Weights of a small mixture-of-experts language model, trained from scratch on English Wikipedia: vocabulary 4096, 5289 steps.
Below are experts of layer 6 (counted from 0) of a mixture-of-experts language model. Rows are named router (the router's row for the expert), down (a neuron's output weights, with its number) and show model dimensions 0-223. Each number is 128 + 24 x the weight over its row's rms, rounded and kept within 0 to 255. Numbers have three digits each.
Before each expert's rows: "comes before" lists some tokens at least twice as common just after its tokens as in all text. This comes from a sample of Wikipedia text that the model never trained on. Tokens count by the router's weight.

# expert 48
comes before: " ", " the", " a", " —;", " his", " its"
router:169124117133151073135128110142135125145106122076140143109075110081111149146116111121087128128082106137123113153109140074124146114083124139154111125103125087133138106076164102090101143132128140136173140155141122177114140132122102136103118117100147116109133137123127131109144094131120148142111154107142105123148163137161142099116123161152136193134125153132090064099136136129116119137118127172118113134104104111141158095112059129132104143113145134095113161110153095123169118113144104146126133138114103119127119153104177130134144173149104145092108153159130151119125111129131124078138177123155113117202124124123119131114130152135111079153132129132100131135107150112141187162075
down0:132041175137130150113113164162109067084135112150189139151152142127123112126127151106128080111145120119186164139123099135117154078129094145088135142100128147112128137134116130138099126171115142136116118104147144145093173079134123122107157140180083095174093140099120103138098148107129147153166103126152147115129147116127138127145110123092102095109148121132069165129103144145091106089165125138105148121176137134132136146114139106135156115124174154134083129141132123140118103140116105121146171110122089153088109136110114160143174140129144102111148124147144142133123103102098121136152126108141187103135134128147129159115115137142149126124139101159141149128149156148155126141124
down1:127120097135141103090152129141104123110158120150120110125164132109172123122101129144101122105092088148097145139090140163149136133143109144128129092145138111121143107122111090136111179157132141117133146106112108148178146157139088103132161110111108164117125136149139113097112164166113084085124108201120128117103097130083166114200127082141091114097106151135112125116129185142142141113113146128160115148196129096133169129132133120139148129117107131160119120161099155154172137141149100152145161113116139122128119177108125124133128144170093098153105137112155145106137110139141093105104128126129122117113116121139147097133107134152105162121110097110173095136138154169093115168180
down2:153100162131142104137151126135149136116152145083120135119159138123121094122123138145120102110151148111143129109141113152138132134146144142109086143092162156124121118130127152109124158147152150136164115118115125143089073129143116133123184146141175152131136075087133147135113150103170143096126102135108129090120181093091158141105139115111111149096167080130156124180124155131140077115125127108124104105118138130093124167106072120118125146171133101187140143147129156125164084192104120123130164087094143130163148119156141101114105120109109145106100155158115150142135079113119142144132113159123139107131138126131170090121133125099148122154145106148135100144137153099109212118122
down3:111159151112135153112120104206101101089066139154149135143115154122127140109122120157158093099088152149134146091080117118174121113063120142112130097103137169116125123137120143104114104145106149123144077112144098077108117110118162128143142148160092134168098176107160129147127138109095121131147115175119160111132114140115114168133130127169149139152064152154146131157155125158109101133112142066080149105125151096156137147129134141118156121102138102168114159118123156139102142097132158145122150157160115106097120131117130144168102149139122136148133122129151154151120144143117129160177145116124103137151120163120123151106109140140118118094134162112158152095089106124130105145126
down4:116092150135160165122143127100138162173147128099152095100118179074111142116144141113113138148171117134141131137120116165143117087139091087116144117139055117112084105132129180096126123103113080154130129168166130110109161110145109105125141109119104090097158154152117138139122136110119168159143128179142120087126157159146150103141094119081146094180130135112124102161132131138138119136131168121162138118149140158109105117150121120086139075105130168118105138125158141135144131102146136088136148093094119170134125114105123117101094147134161102136140097107135152110122101155135147120108110151147127079129151110151137145127128121110165140173113184140150134122160121105109144171142
down5:124166127125116119141078112146148133120102114089106165168106139085144120154134107112091106147165122133157107147149119140121119133100144119120170153141111151109144115145155134119133105136134120104097114093096140154127125111105132105136134167127106139123099129098136060093125107103184130134149118101100148107164108104143100101128159122103130137115172130141124115160101095128166099194188109125088095167112128167148099120141119146113153111043134111129159142140178124100085113103185117129111127152111127152099129150123107155164119140098128114149149108189129113129141137127104095120131151132113167161130120137117147138139118133120121116090115129129161130080134126157129127101075
down6:139118129154105177133170100125143114129130126132106108141104156128128160126130109146152113097137130160128172167137098145171133106106167146108135130157131113106102060090111149112150178102116113122172106112119151149172153133144098141145118103145149133151144127203124175108145110117128129127134132165149138130142153155123176075107092120142123126126145164120143143151083137119098137140092152149125163109136116095087148069093109107115145139142101133155150140106116117115113137079122110101137119093139173125117159145091114135148171103142168166165115079105127109124122087135165114126147146131140102151115121134111129089117123123146161103122104170133099194136140132140128098132136
down7:155111156138111142139118133100119181153138080113159133093119108131152121102155125116158123124142113106138122130132138092178150124122102087125116106131127175135127124153136123138100113079102177123182117142197115159087109126119094145149145132141128087143185133133122165093118128158108166096138128114147117142131114102117116146090133120109083114163109139124118116101130148108166143107091150079089141093127170107122126181152090136143101152162145111081122133129092116134162103094083182134120140110132081150120143152114120149169116155111127145116111154094121144127146125155141138115145135135138130137159134126124188126150111173112145162165140138128153144112128113111096124165089
down8:176139113147109094160179111137126152135161095119122149123119116122133142158141111114169135074135140121133138084138120055105108121145140132124103145142144135093111096120123119120143097134113121104181136161118112133136128112157132107124113085160134112124100125131131124103118077135113148100105142141143086129117121156118111153116158121123097147144175140118163105069115148095098157114122126121118135099139110127161145171150176153112127121167139136186120143173134136077141169140176108135096105210145172106099122148110128125080099132136141131149111130136158116178098116134125156128144125156127123133128117101140085118125099151126113176111140143110113096160157142095078130130130
down9:148144162132124133114147105094112099133094117098150149137143132085128148123116124138117087177139159118151077141122109170169114076117097131085143132128134198150156189132130082147117122138111125154116135117147111142128137106126160147076118161142162114103106133174129143140114119113159126169133112110131097148143119137188109136118079128170099109142156117101108079152166156155152113136154141166108124098135112124150156117086139149109147126147134131127122100133155073105148127126099119182132116126101126153132125120133142101077078090160105116115095158128090110136135119145118135135147119121127165157150130073167118113129106151113133144105160119136113159128100143089139149109144
down10:118101121186151132098173155113121131112137094125142113152114172171125148080123120155099090152119116144100144130129111125141135124082119100136109118072126138137138115147125097134130169141136110117136078112124183085099115124129151146140118128076128128143164130089116111131160159148131139119064101125123163132142167114133135144153096098102128162154161094128151129139118136158121082125140154131132183157116100150120114128132143118115093083095122153166137128142125173122183132147118118139184174156134153119106164178127175123116125148130114135148099129143172169130131122138101152119164160157129125123140129121091165118159104129078124103129134145143143160106117145120136158086128
down11:122140139132112143127124150091105111123135117153110113148124146119132083154182136074169128121113173070140105114114149075108146125128111159110130127112121110114139172117143133130153128127111150138114172125113158116088136086138113157109112118124100159111137113141077129107113127162140158128130136140135142158123134155116090139083141111090158151091111165144117131151137105087091140129108138127121100123109094158125169122106152095131119143177153119118152092102088117130109130115108134125098140175140112145168113099131086139166129151148160114145146187140092080124147099153125139142141125101103114169052124134149109174149124127106114159080121154153173116112147101089115111104132
down12:179120121114096084133082094152129107104133103105167099136149120128101146158108143154111072141153106120116159153119137143128132072095115123137106121164120104102088136132139117133135153128124135122101152160105174066134146161100142123139131146089150091110125135132140135146209148156123088133140094110086077082119131159119190126127159151125141135128167168175134136080104168131112123091124113128152099116160106110185112146141090162139106118115119111130158101130142162142158111095125119131131154114104141128094146146138134122131139149111121120113082104143103114112153165127125162134103115162087136148127128157151101124118109103141090133129102134140107145134161126136112102119125
down13:119135122116133087118132132137113087083106172153122089126093112104082135174121115115164123137105129144075141125122113169116116119131088140117170128158157129125120115096113126165151125145111142093131128115118098081129122138076149122144137171079162116127112100170126115102110153171140121137153074156135133085123165136165136120158092131118121107103145153179136141100138083120099117098101129137111145158099147174154129071125121141125090124137112102114144167062111104139103149123096145142137077128128118112156102169141096164123112106145126148126115132131124086149135123134124090148110155157138136177123138127109157171145128085124110129165115104154154105095133127146130113146136
down14:151123155133114104158172096140122081126115100128107127150146126136125077115119134159127140167097148136117132178116097147128110126114113080105133125108143116168112094119131147078162131121120142162126118136142128117156139107156171148127109134117128104141134175115148117083082130146154157143096092141146126121126161151116103100117127109118105134150116128104133142132102065117141113176136109152124118112145168124101130115114110078159104130151125113141105130125162133136076143098143144146163164087143122120103124166118143090136150135136140130117094168126121134167129145120145151081137145138144153180138097127128072137093144121060111127134158158087052155132137150112162139075138
down15:155126121136104143073123161132121151167138152096136150111137077125167146140106117136148132100138104145129168081116163141076142160085128135158128099144147100142161146114102122129132092143129139166147150113111120107172076130148073113095114136095090112120129123166107167109192182126156150133164137129139124147094148155100131109114131121108169127109088137122145071149138115127146160146098151148104125141134111083144131119138122105128113140152103115177116113082151117121154125150149128160063119156127123083102115130147145153141115123136146066109118097126127118130137107160160105144068125100107136135110117101145158130130143121162124137142126112118129141086168137157118126153130
down16:171129091116113128116139120135144159089101135156142141087159115127106137164124144146102072124085158113072102153182152146142112156118132161156123154127119083174119096121114146133140128099136140159142112148123107129132121132175158113107122170137127135119129132190136121107195118156099129107100137109137115112168142124119091115162152118157110135098165102123125134135144129130127127149056130135099097102129118139104124121145128173112157144134159155137100117122152124143174089105152149138151144145098194110153140125132070143143134128161137110134123121148137109154134116155151125101175136150127111141157100128149110102106101102133143100115116116075079107165139148113168150137152
down17:164111100121143134113127146154152169139173117156116157143148102112123133123116045165146126166115136110127083123159165113122148125113102172133136160140128132159113150138122106150106117137144162140141145126153137119138131150135119124127081143141092111109165134112132104166124097132134100150139087142134073190103121049148119150145095130156133133165141142164148120132114115146139173119163174103122144117082088113115155129127140175139119141155096112155121114145128112086146179085161165138152122142108130131134100128107146141160159111127136108123097102111115129137165138158123102136112125083108129104136162120108207122137108102128146159134122108107125137152105122093125099103146
down18:154123114177113130153101151130128096128158112127152105089143114136111155113097095128120145122157122151119136117102154178104165128108110155088132163108088143111165134135100151144114129150121131146109118113119109143137163120081119128098156157127132158110127126129150161100103119088098137142151126115133127117135124136103153135117130092128144104116123162135095125166144171132113132132162185122084169113124127119124140161119185144116145130121115078135138100110114152101150168139165130143120116135185107155091130161091145144159153117111152139089175089114129118082104178095127150148177117172124115118136130109175180095131146079169147121127156135120111158102081162136099116145126
down19:152147114134151128121106126134133173140136129124092140132172102113116105123103115084114128174107120125108122148121170130160114140120116133124121168123127131159132127171097139150099150129093154114177126125124138109193107139086137142126122129112134094191130168153145109101129121124128118112106105114136153198119139113147153152143097131168131113098135130099092155159112155119118129125107131172085106088141139085111095081092167142115117140127126143134075125115085098147123097104151119110118094126130144084130129118103142108130117135097158163178147108162112106132111151139137110147112085105087110123158156091146149134136176120152158068146113120111141094124159176121150120087121

# expert 46
comes before: ",", ".", " of", " and", " in", " are"
router:135095153154155126106118097161114136101127087114182143106107152091143135163119115095114117116142127190117097123105144107136135109094149165159095099117120151154139092081136091120124132105101163154125125113124110165135127126096133130132149112128159133085153151120118116127147089123141146158131149104138110137161142120146166135099091159160155135098132161157112106116146146133106119110114167165105117126140119171146150106114122122187089167101146082110103148168109090109159142121156113171131121134098109108090110139096144164161142138166110141122134115162102163117121126132164101134170148146156120148150131137147137101105103116117138054138130079162161130136106148139107171128153
down0:125105161122114114147163133175137111135110152148136109120092136196110120091091107140160143146148133106120164126144143122132152139168112163091122135143127129154116176121129148083139138110145134107115117149117107147169108094096179125136069143127125136151171147169090057127078101151109134149161115096114119131159151139152117089143153123100154154118105123106144108117162129124138144096122114106141114154093147116172176135090125110112216118151134114141101131116118084117124097121139127120142105138151119113129132092132132143126085103170123155170127117091109101117130148119116136121082144090142153133130175156167095137142128100129147133122133173119117131146140120126166147132117
down1:117086105149119107160100131121148131136143104101128146112085109088126103101122154126124114124152194121095088117102145142146171113158130143090103101159122182144091144135115118167121093151130149113097142119167128137097102106104139109098171143113090117150147126172076134087126126115151154140116122110180106159147097096104116154120124121158137115139120140188124153126129101137176128128128125118153142146138088154116131136123184131101155115132112146124120127124083102159112086112184120125092153120108131159134125050135119168125081119126118131106131105136096152134138166146137085146129127108149081119132140127119129094122119079154129129158148111146115084145118122131162122140105
down2:116088156093125140102121126098118091136124095123132151113080135099157144078110158086168144143151152121080090112128097119060147092165142132138143181125107145186156145119145123153175102112122123173095094127109147158142160109122154132125113127115132116126134149141116110112144145163139121110123146085121096137165131102180124070128160147146101108113184117116098118115117126147160137134132126129151157114112131151132125112106104082198123132162146115102142098134147132151113114138156150124162131132138099147138143171151077131152149116125151116149151092136143123129119129135131137116132066138100120130135128133116186116158105140139171150130110140145142131138166143106096118141086
down3:150127156103119170134121176104141099100084104114072192141123141119123111126117117106149095093116158123123078111111134140137155141171126109089140118170156142125127121094115096113149120169135109118153120127168137112108125180102118108128138143131108149095103091083122090128121121137130100158124121150168185155098108160143128135151125146152125134114113129182135140127107138167142125148117129111078120120108092150147130119134092149182125088136133150080129136161146189104103115113128151159073137127157125102155097106154168162134110157134124136124139086133128134128174158162125122139131126142131116098113158160107156144081176126121126100155145111137132161129144140112137157156121
down4:117111175145111138086122101099144123102144097142125125123146143148122140100138128114129128130120109198146204133146102128098095125091152152150135138096153133126126106143089141125137131137121117075140129131109158154158152138096112115151103148122168125140101143114172127144163098137120148122127107157097124113121149057138143113134094146132145143139133136116171117144117140184089110101126113099066158125106107118134147175114121127111095159102131138152105122119104128116154130176114113134187137113106145138122162157104127103153145116162103127121093109156099131121142147124159153072142129125098152121160094116119129184167116164092117138139160116151165163170118148132138143091164
down5:144135078115128131133083149129111144133115124149116097110081094113171126167122151114142125150095139141130085105180148113119178126154091086104131110136133094135128116114168160143141115123143145098129160145081102155139053132111120114156158135144145111091097099183122127155132154133146144107139143139091112136130097160118134143140137154138157133171120142101131135075131135141105090143116114152115118095109158094121141108081169111120132141155165126117136131133140072164156120075148127102084104179081112100122112139119101127125125163175137124144163149133142109068112103154139117151103157148131139132097097139122142118105108140120117168131146167118136112135151159120147108145122
down6:125112137140164134094122121129132117092112131066116150143110081150131116137103124104143117118067141119077130127116156100174128095160082120108139103150138188141117137106151120148138114128128172155106131148144077113140168139124147144088115132139155131116122142165093133067129123159121107151155158126098117143127104097132111130098094140135137174108145143114146092102175169138147112176108117106097132135155140113120092103149125124123157099145133114198132153117134126159121120105159140110119101123156093145163128136136143140106105110146157169144105118136122119118135121132159107089143120111092136141184111142093116142119145141166143127124123170203097120094148137132163093109146
down7:138128118137120127145158107139137120109125154131126117128123126136135159143154110127109169099153081121153144130149124128135139165176144105176134111111058108177117122106146186101155122065133059156107132127143134099146107148123133118131114109104152134142130099143118109126128109124121124126117143135090126114144149103130145145103147124167129123079139141102153113110132140124130193161128170156165154124093123103118133125170134131128123121128146102146113120148151101148145103122131129133144042111103137087101143179136111107156143097115090104148119152133141108182152118156131122132132143135147121111104153133114044165123151123194088169145128132142146149174102109112134128110122
down8:155096152122115144102094108119140117131138104122104121147104122104137127152139156122111104146158100107118152150121138086125090103137119124106142157131111115113173105129117115114146112129181145167128169109143169115105093098119087131167106137091136148127130138128134107115144176124119123121127147125109125115110138117107138132172114098159138146134189130162113134147111141138156141127080141143139138111141076165159115100091116102096100128115127150147143175138188137113115134104138139093135137051171175145104122114131118137161104111136119152126099112113117120119127184132135121150100109119130132099186099144065136098141113147131139141101172094108063179122120120148153176122100
down9:170133102144185111127137125113136137175133154128151124133092130145082159119159116108141115107132152138119102148133126123137161126181092109129128132139104156129127153129105131124166127144105111182106088163116157093141106158129112159136092119149105172114136131116154151116094132199127117117128134161178105175139136127111149149136123161133147112153119155171105145136119179108147130184141157111139129092152150180143096108127143124105140131129138125091134138113149125171098141085150165115130118179096097128091119127150108104113115123152130124144153140096181137194187115123136111109164100159159130139130174124136114138139097122149144099117095086110136130131133127122110120141170
down10:064115125140118138141140122129142142141137131120123090175112113122142142171144090157158123149088104148136091087097089119124129121162126135114080188119166097177171133156167118134124096139125173149163138122140108144166089138084127115125118121130149157113128118106129183132155122171078166163114097127133148141133139107120111134121132120085097126124172103110161154122145125088128114142134138122146150124129123141125097116105157125099142137103095121139116105120130127142128112112135134123137131129137143158137114148182141168152112142164084157129128127154133118096163136147079163140110162117107119160104093119145138115077133128145155119184160114102116082183090130137105123112078
down11:142127132163108099134136115117109126117141139130118121119119110127127119157179067104147109125121115127109092140107087090149171169167110145176137078098108162120115128095122143109152145126143135146158110117128097134152141113155111132165115108114162167114145115138108119123140128155126156171151120148181146085125152121136118178102122165115148123155119089162146125101132106141117164156109148111153136202129193144086097157164086139175144124165111129116107128148155113130126142154105113110086099120142145096120117145155139145078148109090087109149133133089143156113114096126140098092153157134132091135123107091110127147151157146123158133104129075133122119098140119153161125136124
down12:126151119161116135110151107137126092182114118113121141113094133115138124108148099104137134100088142136124166153150121122137135136118166156128155102120140131138113120161096105156108167137161136158116110124194130078158131128118134077129108132090124170124120143148111172168171129122147110132124103085132150152134098112124167125103109148139125125070162104146115136082101111168118146079117169091132116111141144119136088140109131128106154150174135137124143156142124117140112157105105143136175181113111115114114111153140171129140129109099132119109134148078104137119158155108136154141100105088133098091097133154132140180139136121186171117097117086133111156159105129131135117172082
down13:128160162140133152092079118104157108145126126088145053143117093089115140145153071113125109160143113101084149101137125122168095107121167127161162151150134165115132113119136112142190122180089104108162114108170126145145098126129104118130144138117156144110147140150123137127144189086116146121127104109132133130127150143106155123114112105127141147163109125136127146104101120176133114082111138126130103116147161101188148169103107133131127106088123155120097132175151157124125151080119142117144102134105111135103148160108110119099109114154109165094164167128094150107135135138191141114137088110107139138133129113151112112145129167163145145112135126099145146136147120127120158153157
down14:135149127159127156138153158138104160124127121131118123133097108129140141066124117075101127159169128134099111170144105099112186172104140152109139167178055113121149129125121117133143123104109137154138130140106110124113100147159121161119110135087148105107156114113122121148138170149124109128136100154106132147150129108126068108122153164154119118139140107138100107128133166153134132132151115168146141170118118146145176121127132136122131126132099109180148132163132120083132175161127111124152092099115135118171143153105140055139102154161106161134120087115113086155169114093107175134094126134144129135120155135172147146141125128134141087129131083119138173104123120083117118100138
down15:125132127110160089090112122159123135121135143171117136150117130145112153127142111132160101099104146163150156118178170120089105109103125110126137149131153141143146137137114157133113136145132202149164146120134114093149151100112121101136083133122115124122129167085154087180116104102150130168106109134115075129130098074087107153132092129102161139158147169140136147161137183152142183135136139118120156094103080125144143176149149132110138131129187151116140125115129128102163132139153155150164100139159137131115106122105118126155138148133089113119101133110123138130140136164117115127149164162105101120144135083081176085141104138092160113113169128129105145140124122114121167099131
down16:108129100094114149069128138148130142141127120126115108147155156171119116109147137147119135092110111109101140119118112127098130172148130127104102104148172122167169152140074161121103138112161125109139129116158124120119027142094114172100149126115150124137186110143104112125101162150101143120181140125124120182170118118149110149111140149130127150140115115139135121122098126137145128119089096183142077141099141124130131156145115162087128163140114095137098128098148074146091137104140126072112118164107121102119138118153158133145096114109137137136107128143173133091123103131153122091173116090144161155133103079164099147138142118148126131136159148092124149113129118111122120125111
down17:132111124155097105083127147087183145129103085132154132113113158097114111159158139109118163113116165109147098160118147208123147154137107112126095108150116115160125195135133142159178144145103131153108096121120142107131106134106120151147086138104136122078131103123112154123136079085083100129147135117131131150121117088127122115136174156099118107099106125143134127153091147152110123131129111158125117135170162092141169092149100108108141123183102133148141114140099137104143136125119099116087131104131128125139125127108113137191125098123152094106171101132105111099149100136171098122142155116122123123163124088141182125122089133144127119087129140127116116108128091130124122079141
down18:115137131110156131091111159127130101136107118156193160129100147129117134094131171093129119112118075158117154123159141134144165114134133116136152131189136154125125113107100154147107114185147092125159145107133108137127068143121118121161118114116187137087195155136129103145133143140173100117106077166125134122132150107098156140104145145116133121168140152142150194174137151124131121122134141095136180116165162153094146151100147137126153084107110124162111171109153175117121132149118131129111106115120137123154132149094144100113123096106113165113119115162136150131122110117161116105130154135114175110139103104154107086116160160119094125134110121170123101119122153132116122112158
down19:106127143122147152176091100106124123097151095135118089118125097129112113126130145112146142108144129095168117104123133139092142148179146135087127094117159109104132145070114093133122109140170073128143183121122122181145163115109125117156144115131078110105110115149097115121103108125137117109147157157113098115122076106094155095089128101124122126113102129096182152081111102103117137102149133062169123142117177127095103113132138110150106133142138091132138141183085143136135137154126125138093086132140134132172116097109129100117118131155147082127136125105111112142099133109101180135122117085168089121124138140112115144111115136077146128093147116152127107124114103107122152128157

# expert 24
comes before: " of", " in", " by", " to", " for", " on"
router:155096153140127110130135114136113153109152122099143139101115146127123145126100093124100128137103124168121105143120139084133139113114158145145107093127160147151151109112149115113079151115076134154121142100157098134139110111114138146132148108127170114079150158140079109109135114149119161135129134103155119152159132115165118111101093148168131143130147133124097102125198137106118116084120138142087095149144121143163156096091076104162109162084138113081120135139164088111130121128151069144104133124108146089103070124086167146178142178156130157124121124145098125105113126117154113118154165182116159140140118133142141100089118148144151088156141111125123119128112170124110154151148
down0:124141121122147094128173152119154140106149136119154106109132111089119124108175162097165121129133128151144130150101127157131096190134148124115132148091154120137159139075118153157181149167130125129127082163105138187165123131115175124106153098129129131161082111129143133117137145135126147125106142142109139117167100177132104118120108096122113112142105126119096109163133089136142117150112107141167113138114155112106120132123138071129101142160111103099084163100133128137136147148137100122085120134100099133140133159168071119110127121099160101104152104130122110153149124165121181095125081100119132160124143118108137130108102145125117088157158109151154132086156115181175143171133
down1:118140131143133131129143148130097144175095140080100138153177126102101131121113117135121170088153154107098144145142099117109145134132136130129145124126090105132134165086153128114136136110101140119130148134197148126146149145163108149136106120160163108110140139125121155124123096132147109116139146126158185159143137134143116092154154122131119101142152144101130170158091107144161163122137099130148111115158147089128105114075095184162179131128141149098132057084160130139141102106138119057106146149124111121153113124152102136169142131116106135156124118110134138164104106101144143130180105087117143138123154126140119133127186141189161131146160151108114090102159149127129108137143
down2:098138135071117136123147154105127115109134126163131141138118134095132133067096145133125099142094095131111146116139116135144124101136053103141095162176112129081153126147134117165136167123152149137107143129134158144128107137128111141130081128121102124140156141097151143104114170123130105113123107108141150136130111172164152127145103166071164135087112134090113137088151161106132139101181147121089150159147159163099126143093130136109131118138171131119155142128083124136107122124136135115188195090131147147132121148100106135096143152164152130136132131146136179132094122153168174102113104117098130103133153149127091141189101136126109157139136098115117100135152152132116124147136
down3:152138146110133112122115100134138093118145121091109126143115138134131091081143107204150150112142133158133126110130168147107129107085102108090116161158124149085156086131193151136112105132126128133183139131131166117116119137126152129147117176134118102129154117094146122134129117142110153134136143148110139114128148137150175116138171119133165144081108136099100141126155132155125119129117101123139151115144099152102129121089131165113124136142135132110122110163117125103141105118144144191127194116152116134122146093145148131098160182149180150124098096087132176142122120163107164133123132099106144103113189152096124147191168112119089160144099105118121133125116163099153112120122
down4:087144147139165152128140104112139160138114114151120132132099100112118143101118130152118113120099154159139125122178107113116141121136145077121125145155151116101147103128076094116119111152167086128133134106112147150113141128093125123161118149148137119078110118122129145085129132135082163140118102121136110122126110118173165075118149116127143114136119111131122165150114147162109058083131114161110110114135099147133103147083118145145154149123102170125117123124160168139097129119149161110125190131127160130123163139143110152139129099103130125104130137161139112098127139112124152136188119165100141105214068161151174140156113115070130132139141120097126110087119151114161153149120
down5:107161096138125105132140180134113147118103113135103131116157068119141136152150153104141118162154119072098109102107131133127108151151126118126061160140115131147150147126127148112124140130128105123125125169082107125108095150151130173103176110129122136152156157174087110172102109108128149139132168080106125158135118152135112112112168113099171148128146106100150120103154173120120126134092111167149132104097148129142144144135135115174114124116128084135140115073118097162085146095140141081143064127111092101123113167137147150130122137127112177110144157123149124119132097121100120104100134112152110118097096149106098122086112134148094129119110164148097134124128119148084100159123
down6:115109106142133197156127104108106134119106131110142119095122130116131128145138136178141152128121118128142089136173089132086137095131144161151097108121116162122088148152130113152164125140068094184147116104159136139108145135109126136194123119170105135147150139083135168140113147135119134115130131118137131091116119126165112122156145123081145119086117145106101115161153147115101122104129118096099119138122165116115122133114116161120109140134114110088091111148115152138114136169106140123124142126123104174153086103124171123109140140146112118137169160125156139145123157092190178134140122123129194093100176107118123203128138127092108102109153115154150120145123094098127144147147
down7:125139087110136088190129173161133129132083182122104161130119121122133099149146125127147167108137131087162115119109109145125154147178127126133156135148125171094125151138115157151137101110119134135147090112134125107105168157134125111137148102119115114112152139120112109182147137136126111101160162099113082135137121172126140153131149096119092114060152117139132120118143138114117134095155126138118154141124187082137113141133138173147149141131099124118170106103123140153137154145103140142088131113136146102154129104150152106104181133162128110143174117107142105122102121138171125131117106072173069132096132089135113140128118104150108112108083120161121159097083082130134140119095
down8:098127119165126121123154144104129103163145118147129123138092134129126137096144123143113151097135154121159124111121129110095129112102103148116181133142138113065098130158181124141139136101092163134105098122144187116170147130163140116090091139129133134135113108075141142119119171103129119102167149142113128113166068105159124147144161080149113094090136131099109126127088092111160111142143080135146135148132112145108124127120155170121111099107136134098121091130130125157126190096152141151097144128081118146140089165119133123138170103132158100131113084152114123139115115106114103081153109100113155131111122116105121141177123067103100142086122120101123116144082102105135162127121
down9:128103097108099083120133132174104120161125126141128105163110133151172126136180138128153117109117123101077101135111176101086163147115112123118155108147123100107127198142170103126113084131146127126154138125165155128139113089182136124122099063105123146119146099130095126134137115111142108156156125161134157121132106152063140112136152145129107091117158146134097161133123097097158146114135122117144123126131151101131139121135135114116149118122116117076124124171152067152107121070138112124098139122104117104147113127151114124133161097097138132106145117112131143185124114111127058148077112111155136141129129164087153127125127126138132091134083115080122109113146101148143118155143
down10:121105129148177091129120118172125090110120091083115127092131114115135142093142142095168129146125147137087127092118137142151105089100114149144120125104168135114117102084130116110144141153111110097142121113179128183101162151143113126190129133138145131135120130124154124078137101138116168123133141143099132130105150136115132122129139110181100148149146185115131177148111119180110115140090111085128098135150113096109147094131134123159140150122114119147114137124118100161187150130126096070174102078142128113154097116082150130140119171112092135177150128111124112146118164107165130145140143139135127130147119135102130108086102117136092130136123117113097126146101127165145178122173
down11:132130125116091133125129178125084141118171107118086170131133138141126158129126176116122131114143139102156155096149147121124102132158169155127120155161149145110131159132081104103097089146142120097105199129101133141158130144148107124109135118167138121098112142143112138156101156134081124164121132155089110141140126127098114126102127103149151140136151110105165155187103062085117160130138123106150125090105143115135128101130145137116089161168121083124147150119126158132112105125156169123118091163113126117132113080140147132106133141099125087142126108116092131087097137168089107119161117137124079130134096139139177123115087116085085111150096145156143086140150122143117109123135
down12:163135113109130121136136134116144109134163103095146110091167104090140168129109117109116134122127111131131149125110164089157087149145155089091130119130113123141141102105155115107126147171161108139136125163127134109147094134114164125114119112112139120119129129222135105092129142111103095129099084175112181116104158120118125120136091131126126147175122123124130119111090136136148122131073147139094108132118170144136157129128165075151154097127146149128108134149152099095112119162140162131122095170071159136116129154148093118120106107123133136141082141137125157184112127135109097184168128183136156140162117128131144096095124101120124154185125128116115106115135166149100105130137
down13:132159090145147151086099140141125165113124130136200141078145126131144141139138119113125122129099099136131133111134138118171118133144115145172135123072108144128062140108117161118124144107133140141148149128134124121145090142122126167138126115155174094112073134148138132116159134166093124132136113102107161114151123117081109157124107138130128137165140111114125092103171164145122132089119125129155064109103141072131141144136137122151166176141089133116158161166111153189148087126119118136161139115150129122129142156115132106070112101141151135157175164188144113146113133121123104120138139129102096140119127124073110111127135147139123162167107156157103105105114132104141102137168
down14:134143108116142147130143119213102153128145166127154164147135122120131179156146134194180139123101097120110106109145118171107129096131162146163128141152120144147148106130114160130155149115153107174136139155148130124128153171126113146107142126136161136125127151103145125157127145178090143106134139128115099121095135133109151121110142067103162118091120096139086104116092115137173111133134111123115135183081154094170113131091154140125096112152138131142170091133102155168140149153069121147125104116135111113123158149160161065155170133136119120170100134130107112125128130146143157099116088148115094117110142138145138148146126094118117113110117147150151131121130131145128132079157
down15:130121103133129204105085160145133138143141067123123153143098147110126135117105089129134112134134143154121163120142118094191147095131167134135110130144098119107130106128133129127118112145142090096130130100113157145108121143104145147138165132109191134148133109171122169138086150118149122116144109135113096128090155151141119115121119151148109115131118137133122144127113158152144129078094153126151110097140115117137148113125130118091145145139121121125140128139142096103108149156151116070156118117121109119141157134122120163129176129149125122118126144149148108124129144090150145135109091136089093136178126185086176089066132177065096140145117109159143102159169125079085122150162
down16:133134106140145118106136094163132180157114129124125132116119142142067091169111157097108133100142132177118119138138136126138142109121121112169125140127110168129104110103106162153149147132140116110100167125106141115126070113118140119132178143135116100078156143159128113064132159152094122152129086103154087125093094150119090150138130098091095151113152097147142130139131162187121109142141170129131104112113138135119126152135126092091103193158164078136128116139129131123091151108115123111094119130127123161116100110137168148109126146114160165100114143081107131138137115122136131137158124147167118135152171129135150099079114100154145131152134130156140116144117092060096111117146
down17:125102112118112119133109126130151168075163130121107097086098128142081159094166113153145118159138184136113142093086151105099155107146125167122111132146083138124115137104126116145143125144132098138137146086128130156130104071134134136176136150087091139136123091173071120124114114100114143148107146090164159149171080120144146118116149143151162080100073120128124153142152135108128127095140130117143086089124129118150139142119120118143119124171175120110124110125121153154120132111129143116113145121103140106152119147122124135129081149107180114073133157097144155098133133108113124139154115138148104114160101096142193121161161087122117164145121131117134137117162082113121117111147
down18:116126099117084069114121117159160173113164114148116107164152121172106153154113094130090146123184136111144096122103141102094156132129160147111159121170120117139143145111121117105137143132135093119115183116168121117125098143123167083176127130170147112148120169144114123116128117094140084113129130102134118177115065080128109151112134128118092115128116123131120180144104108134125132119127116158165106118099117140143125148132135171108130132173132099102145097090132110133138135126127128086080118154116161110139134125158102177127098153106128127161104110073126147092168110087109130155134119134130120126159144160130108097129153088157169144154114122126100088136094125110117118112155
down19:131092128144143156145146192130092151120162130125117111167112152181151126184110117128112143139141106192143121165143143112121129143148163101144136122163125119163130185047151122091086152101151131161122136134076101144150122099158143072072085126136163161139139168166112125108140129138114108150141144124149110166109123154083097118105088159132123150131122111128144129111119117083163119109146118125141127134098144161132135103135142108098143126159126158142151121110120110112104122105151123141113088119095134093104120137137091119134129152109118154119155107121107086101105097152128095112140129125139098114161153100161132110107103125129143119121063145106127093106115150111108108131109